Experts of a small language model: 64 experts in each of 14 layers.
Below are experts of layer 7 (counted from 0) of a mixture-of-experts language model. Rows are named router (the router's row for the expert), gate (a neuron's input weights, with its number), up (a neuron's input weights, with its number), down (a neuron's output weights, with its number) and show model dimensions 0-159. Each number is 500 + 50 x the weight over its row's rms, rounded and kept within 0 to 999. Numbers have three digits each.
Before each expert's rows: "gets" lists some tokens that make up at least twice as much of what it gets as of all text; "comes before" lists some tokens at least twice as common just after its tokens as in all text. This comes from a sample of Wikipedia text that the model never trained on. Tokens count by the router's weight.

# expert 56
gets: " ", ", ", " in ", ": ", " | ", "; "
comes before: "1", "2", "3", "4", "0", "6"
router:493361528537430424503530493591476564490571442470485494439519576518449518453400482515467573440476522481410453533559549563542481554524494533467453490480531479524513485482516583466475406526605498570548513513555426624468472529465602457501495429474547407493546507494448509491540457538471469557529508486497429568442525545569566546509436549462494532459570408559448488468486477536542496645371473494560637467461455479468544449519485468535424527456472468493503506502484546463454583450489510
gate1:619556503488491426470545480557499497531472535439538407478421513511437571578493455424528524537475430553439520517448503483455488468510499454536501525513515534440542520460519654515556508538545448512506400444496545546523606472457478503517485508540569513443542366504581426479539512475468451401504544494440514512527405419547525519529462487449445488433490403533449598532536500436487431586474536495465576484426515570539505517479530448577455501607426505554498506593627509487495474458440521
up1:493494447503525585509415499564538508370457421491446516510451543514542525534509470499457449460450539486550599574562480440457479559440503434573470505438487485420484512493579497533459487454420599495514530539479502482477507528511472566498499475480493498483501431417504407453431517504555511524546489482577470578542490460443469404523520470544551512514503569606424450509456567571467618559543464572631453438548561414519514507497416508459442438389574531439475502552501581509478544494592563
down1:492519484403441470516452525534472518437538494501564478474553411592453575497504527516479483487518475540536514416444509584535490487550530582543561436504525594582573483568444535494495508489548486512450507456528575446519617480577623380450445449462474562488496588520453542484540474533411573552470438502460514501502516476451462569554439453482535503538544554437473467495616544500545389455499477480474516414544541445482425486604447418434471519563486408509616490508463496454551466502493448
gate2:509422499473502538565472440507510480572514545441505506525545450476549524383479533509531516501424447493440524518516530481488435568531533475480465567534488492465416443536516531450479603486576501629478550609459459529544477564494433519494509494513493608548519553471510570485480533499570664441485524474478469342479480453583496484555472565447488545575500476538552503452487526473510476457502458466472564483536527413512502480465452526422584563480375434529459552520469528433472472373545609
up2:494540432417511528509471479494491511580503517423463518513457432502428528481522513477471445535497516492516626552500500534518546486585557529535489489569569498428507527482475483486531574461460432486553517421495513545420533535528487442537504423489404618519449540502558479467478543596533491417567419469470386527471494427524512486513422500456527551528504492400502546449472532490565452524392378523569549533546458460478500465416523548532535522450547467514453424473434506473697461513509620
down2:508445474490321580546480533475473521554477482477448479476556419568497521466457483469525500475496501425490566524419494457525467551487463524469502481501468476523532448437479407506541504518570416513530508646513548382493469462533452563464453441494529540510527561439476506471449557575457513465579570467489427461559507421498479528611526436441519522537510435469460491558607459500517566443362499589515554438458381492491448450531469487562493519493583479485436470578562518528511447566561467
gate3:464580608556435563474486453595492498440579532551564413493453537449461495535526553568525526438454359532496442515452485489560450444481435506403544517486586460597515552506516490572430545579531477473448480559451454498503522534589415519540573529526500513478571463546483520455477527473543620462461472433492494489487580440522459573494415496471498455539573521609516453506508488474425477480509536576506577471489515437510515500467488547502448448533380504632501534490447442540410492462479533
up3:471533472513458507496605519459419378549565419548524574471497544490521585566513531501507585476497428410511427517540495554514471557542413430455508547501524572568454529498522441540452504557505441469540505478490511578482455521544560492565492516543511488485473487473467357442618624532552570485482493468430487578563591510541472486512497429505468512569514484469508447540471609537410437447417554528484475549466509574516501433485603532563479580466454528456465508520538544559452427557468559
down3:513486477444475521537534528497524476506528527555520466596511488574481449440457456462524499514419556501547434562523469583491545467426561520526444416512450434520488571455439538424401540516473523537508603509434499494488412525546505578553540588464428380468496529505452454554500391562547466486511573445496465488491534500608582481473481523473505441394501532512527612456533527494549500515516471434539474470391484463460491528469461612570435536520573427440426527412585469552474558505428430
gate4:488470429429451461565477508553499495586501483482471524503488460565520512547459467488578453426450585514457547438471484497514456482544477426388573555560529526614538509466455497537493436494541473495457457417525502525483464518447508487385551498567511454578405494458456584483413480504502429463490446506506470539582495530493469461414581518475428428510482527424486469516542525470450474481488527589468460459626520434541564507421469622528523483457652545597520553470447470517586431556506455
up4:460522518512574422402463574468473435486504497506508531472564497480509544501460548594383419471449458451583501495531559527465559511431499557500493523506464528414505462499520537477527539466402441444411584591525460498514447440408560484496404460493457566592535401395567504475434515513424567487565562520504561447578530535556449447502499425560504473563642496555483455528505508478461521546475469523539484493427414484471403477509464553492433420534505467513493488560521479581559564544486481
down4:531474421475490536503568578575514497486513407480509410520420426530549566450526392474559482488446536604477520517482628432562471578455518557457502550494511533452497585585492456464560533570521534376463596488507484542448451480480488503411513529491469588537597481477517481543527509482559468557547427470545511512515555537523492495479507523558485413508443560565546489513506482422541546649535523512498407487437471475548485551423444518529538577396425501452442529597490477522540495471513539

# expert 62
gets: " | ", "| ", "; ", " ", ") | ", "- "
comes before: "1", "2", "0", "3", "4", "6"
router:456446487568484454582539533599378515504516495478480586430547488502380525434411494497445517470546529474467506573498555486431537488450464567467445404528507535535581475437463556502512459470538492557540519533453479573436437453478534397538486354548509585480473517459487557463484505537557513537513511393456477488444551576524579568437513543502494491447490529506457531551486488523483411622377512577550548546504544491553526512560413459416413506472492488535493549525465548491483601508494518
gate1:490440571566587396538518547474611600494519552432495590459530521476514525437446499459535396533536441564511481475504490535464440459502544602509495446549505519518511526528531492391522479594441442522557390472414522530553552487432526424550481514622443555498499473438521548544548527491517438529444471430449470568436506531519543522504459503569590496387477504472514408543448546477561453416452556515497509468499522509472438447502535552446404534374504514516486495450487565510546508521513588
up1:486494436513544422485438538598566501393537518454503512455537517520490622477394453490474483445484499500566545504552488528500481553493548596521417564497496534574486551477519588494507422505453475542518481495457507444598513556520523505493405524445466589541485429482556442407539507441475537580476536464538549499491522446486479491485526500518438474477454461523551457528475454407454445427393508523572603439373581494441562581568549572583458460521512492572420414505455503523459465457524578
down1:490539596448532510438475598541483487541436471449656559475465518405500419569538468441474532450462577449538497503566491549463501460602364524496559467454424511496483435500496474539434487553487447486537426526486471501468529504571539471482491501459548446453585430510487511563526493542580487497604446489511485421546423506502426531501417564556479491451493479419418582392451553512492539561555415494480426491542540537541498499515536494537483580469445523448622419495533521555534437506489500
gate2:532474475490484563508546520528536576421511484516466521400568498472426512389363516497529554488585553455511414506473459555473461439428421554456539559444472526473450504508554566500500509502561444497406485379529528524501444572515494451489553450540505601469537507470582587500473402536565468536603464500505395497517559463561440486509544514473528504511503550546521491419552415471510543464503511517565485503458496531469502426520542567556591556472468498558441536588477603548553426578548576
up2:504522478474456460547464465490484491562439524520569492549437516483552607578654570509468447415392482499442566403534553466512557482493560477566466505518458528594467498500475417416534576481427628493529516515396529517573487447485548504474476571541518476518503452521441529449492546404462586478455528528504556446515447519488473477520458498570597538489490493474481495589434538518573475540429486531492605560611530472498439539501425473462427475517455520523435469435510508411440514458555446
down2:475486511421499490517536558489492576440454437414592601442604401495472484558617443507470481477466525506524527518479505532473546515422501520458545546608517455569422521469476497539524537586557520459544478472509509469461566520465503538451527565523529454542553555534573608425446486554362473482545541467551525440488529518478472485534570486435503584487410429465511426527430490521511482601491488470436565513387513557502440526511459559581517506421545402553554549410445475480469483472448501
gate3:536517493434462509452516586534569581515436502453488526515531515507535505504475592503521599494417461571491477533474524500509473533577450465554532519569509430592540543556487493528536550439451449438463486450513486517489498492459544503458500454435472500433489527466598596585495477628547493483506438587500487318543516486518409429490476572405428468489412511500527532441528549516467368486467495495493427434546488516544535421491436539580437500450503383559425474502474481496468582473556454
up3:504468522559463474491449609531527553459471445414446544458478482467491474519460535502525500470480519576473494426482512423585536441519431486454569504481509508576554543452403480487524440544547485512505566495394582461432499478513452567628449590444518529498627485488519523534538497530456414653532468530501447478461486523504522527527553405538445554480413451423523442508517465467476521442464417481544485481468492534558400521420509495479565502510458498509495438568614539502361575559542501
down3:513507446442478457555442532647501445475424460572435517466479560376492472503598539511556534456536478504485494489503576521446542521473488497437502507575514439424430528536482573551430502501447412467534428605477529568455491464573513407517468551510519470491365476438439514418580492517454494379381480525527523490480507511442522473576462562541465501475548568492527553476605555490507466455559530525496506600531528560460500503455463472571431402512550542428486478507507475532521499593523547
gate4:458528437519542484469512489508457514441483477531485495469621480600418419557564458505551516496542555563504469516550468537426473534447518485509483431512485449519477480531551526535514523481494558492466536478412478502387434464438493444614613481563544505477522557480508425528467596549506486468388634433490536517573550510554522558561517458507410525610429441569527471448445462574526533478439499485474467467556433538548594541443566501442482573517535578561447520577525481543567445506591512
up4:520474486483568562476472517513430574440540462476498512431525381488393407487518458595498447407486461476511472524557415487423445463522497489458465486557458505407431500616603566517491509493507478479469498575427483529514442457528480487517519541485508534574484554499540411435462525526512548448519483497431489407543527427582551524525490563451491496459543582421471481651483546458487555456584510535458531392494438466453478571478497433527506512568499562444501450516573534553579458454524390
down4:423469425435421419486494552505610452537508512520480492423539506506545459540448465507540606564495468495552481543464504512526526487518522505503481456483549469519442522441381539436503489442485578476459506515435454480497389550482493536573542539520478535560510446514516504445506432528474514495627492469541473588459525592609441474498492587577448474488468447574424439535488504423536524503526457459466480582460552551464560450447526549481517532659530435421482425537463602398438428460473515

# expert 3
gets: "3", "7", "2", "8", "6", "5"
comes before: ".", " | ", " |", "°", ",", "′"
router:508452497510482479533522484530493608569540475405525490505551588514391489500470472510517579511473585487505419578463547598510525467545502525487462490505543541614519494484403596489432449519616492413500513511421438593456450482486499525545499485396472497554472435493530586454534482488478456507541522439538528458509524559554557482477507600515493516493549481528502425523524461529551529565518566475472531361425530569516490539551478533478375480454493432460487564505406484381414590488454554
gate1:521499574446476552507576483513498610466546491464560492502536507546407505539469505496537527620524513525527470496478520481520652485472528486393499518561513442530588469482460438519530455576625522447606570462389490586390501447512492514469489490555565493555585419435413497536577545559461526491510515531568560511571510555473467514473546510531453533524533537445440458493493468601512538563453477479450475516548530621532527506511390541455475500506602566440473490525429494505492518537418542
up1:410467437458506454435573574513491483535470507549459543451478503520467539486475525531458460424563490567406560409480569506469444542493491519610489540452488459503445544520517529447505526528437492547396498490572563517425463437426524432484570561493512532438417504500537472545462490438536445541485489486491552426385522481569468391574527356466562481495619464447504549460448444464561531496439422518514505484368568423520538437554455475552570569545501456533531495523482440497573477518527475
down1:515491391509503500491530536524443539507436418510639508606490439508527502448541437577411497414536478546467526511619496410435428503438456446441435471558455558458462534504542558523484495517505518555477580498507566503473520528561551460562523468522509519553459574453554525469523499516470422538543503510495512503471497583448465516465470519463500397535558523522502442556466490497493589451499517489491473478466526381506499507559447414385414578531536430433547470451415515503364560605546446
gate2:513463494491549514512573429553381518430533503462420569516504500521384548492506536482572415541485617526571477606460547486568467425520454479520509460496565441580553489424552450554490509469556511447493504562523539456389444490517576411573517455431566558515528548462516472442545480412516478491535612470510500565522443467543485521509551532520530471646544450471500537426491545551536490467586415492511479425513551552432426552471498525539512401495522541513505466512463506517406455494529415
up2:448436491476473511508480449531517510438453558407431501569571505462416504494458484568621411503471458407611521477545528487405566494472480465491458480464476500502503456511543518440468507509498489492527597443519556545516484586559493439517510481488491518517492580492482540488426605442537514357452566533483485446521471427495538520520503480437547545511502581574432616430462619483497499518525459475471504421580464434515417452468493539506513433369449552579545426554497448489569486510572555
down2:514487499531533480556531426523450492426530454581599523478471469472366538398488567530438443558574562524587465471477523513435492465561407468484466502528523478583541603439546570562562492439528447496518552600463500533464465435491525448415525454544695532490471566510380484527488476568444493550490486507487488551458546547490504429494425495549433501461530419438490444416524483492515484466471521537456570582542499590517490476534507524537513493523611526451517538547552529544498534495441521
gate3:492465433451478368452481628491504478380535507386610452602574529483449424515474505490492553467414488501505397494513519449517519541470523449468489522490452476574490476488563490496462528474493425424517495431523429498523571406519450460521524493511590484496489468470428564455493452438471501484457529537531564450507434549451546614528558549463400525514468537515576511515526504494530444533477490527464483466474504612545467505574410596518554464444578380496531422443528506563546560527472528
up3:487592480499459470575505520434542470487443583469463473516495372540458502528469606467555361527506486512480580445407537514456568437503459513473484500532542489421526455511347538456518564541576533469535498532507421477545485540510501465441438505435548483477428488484589559492480502551438530521492452386518491584512664497492410476457407484471586409528485523423522491472497492550465596507523507532491511556525481497561448571500457492547492514541559518431548506527519552585579502465560500
down3:453514508563422514527531505542579424551374436478544478510515501543426501568451475582463485506527567499503464550526488610542528487482434529443500449476457552558435573473541457446480590528539453487507562476494479540493541492526421563458518554490491504593459554482629524539561503482555605573529515407579515525555570469490512486565578514502490495543575571491528472509510311508486513497525529488527505487511460568479529483548389461465441463457527646528492552557424559466489501475545566
gate4:544449455585504461540501407545612408560558552429490546517486557561452530467477499500475543464496555480391462531505401494560502435560401462589514539483561510445463457406459475506461588607525563562557493471440484502460489513555470486494565474474526530466408466445502507530620565476513417526429564495471469520495416516485468518502499533572521441483509552550469455549530517555490521523613462470534446417454451554517461555525493455454425434539537481523477475489457617536417571594452486
up4:497448486447485444479452511543454485566487599397538455572476476576468497430480411453511512442536451457574461531531411412482449495501507516621474525519484527544454494474507503473422507550562554573515520515425476426472587473431442553436492515483518528536389500471505541551485587453486425451507569516512411491513446578505451477507465535533564514505502600484540461585431479530464446471515448425503491389426504529444455557472576377470519401541524458441452522470558574436435553566460516
down4:482548504443508568512443532456533450450538440490538585627485452557457552539509491530509509505509590480403500482499455451488530459462538534494514495569450472445456417509508526488527497547545528521518559514496456450456449488437494459605524394487506477468526396467594534493496504591484512528458503485504581486538492558451426529487503434528449433483494565459512461511524515523535455501475619561585558401503509635516431443544486478524539545503466617403427555459466447580505631555384563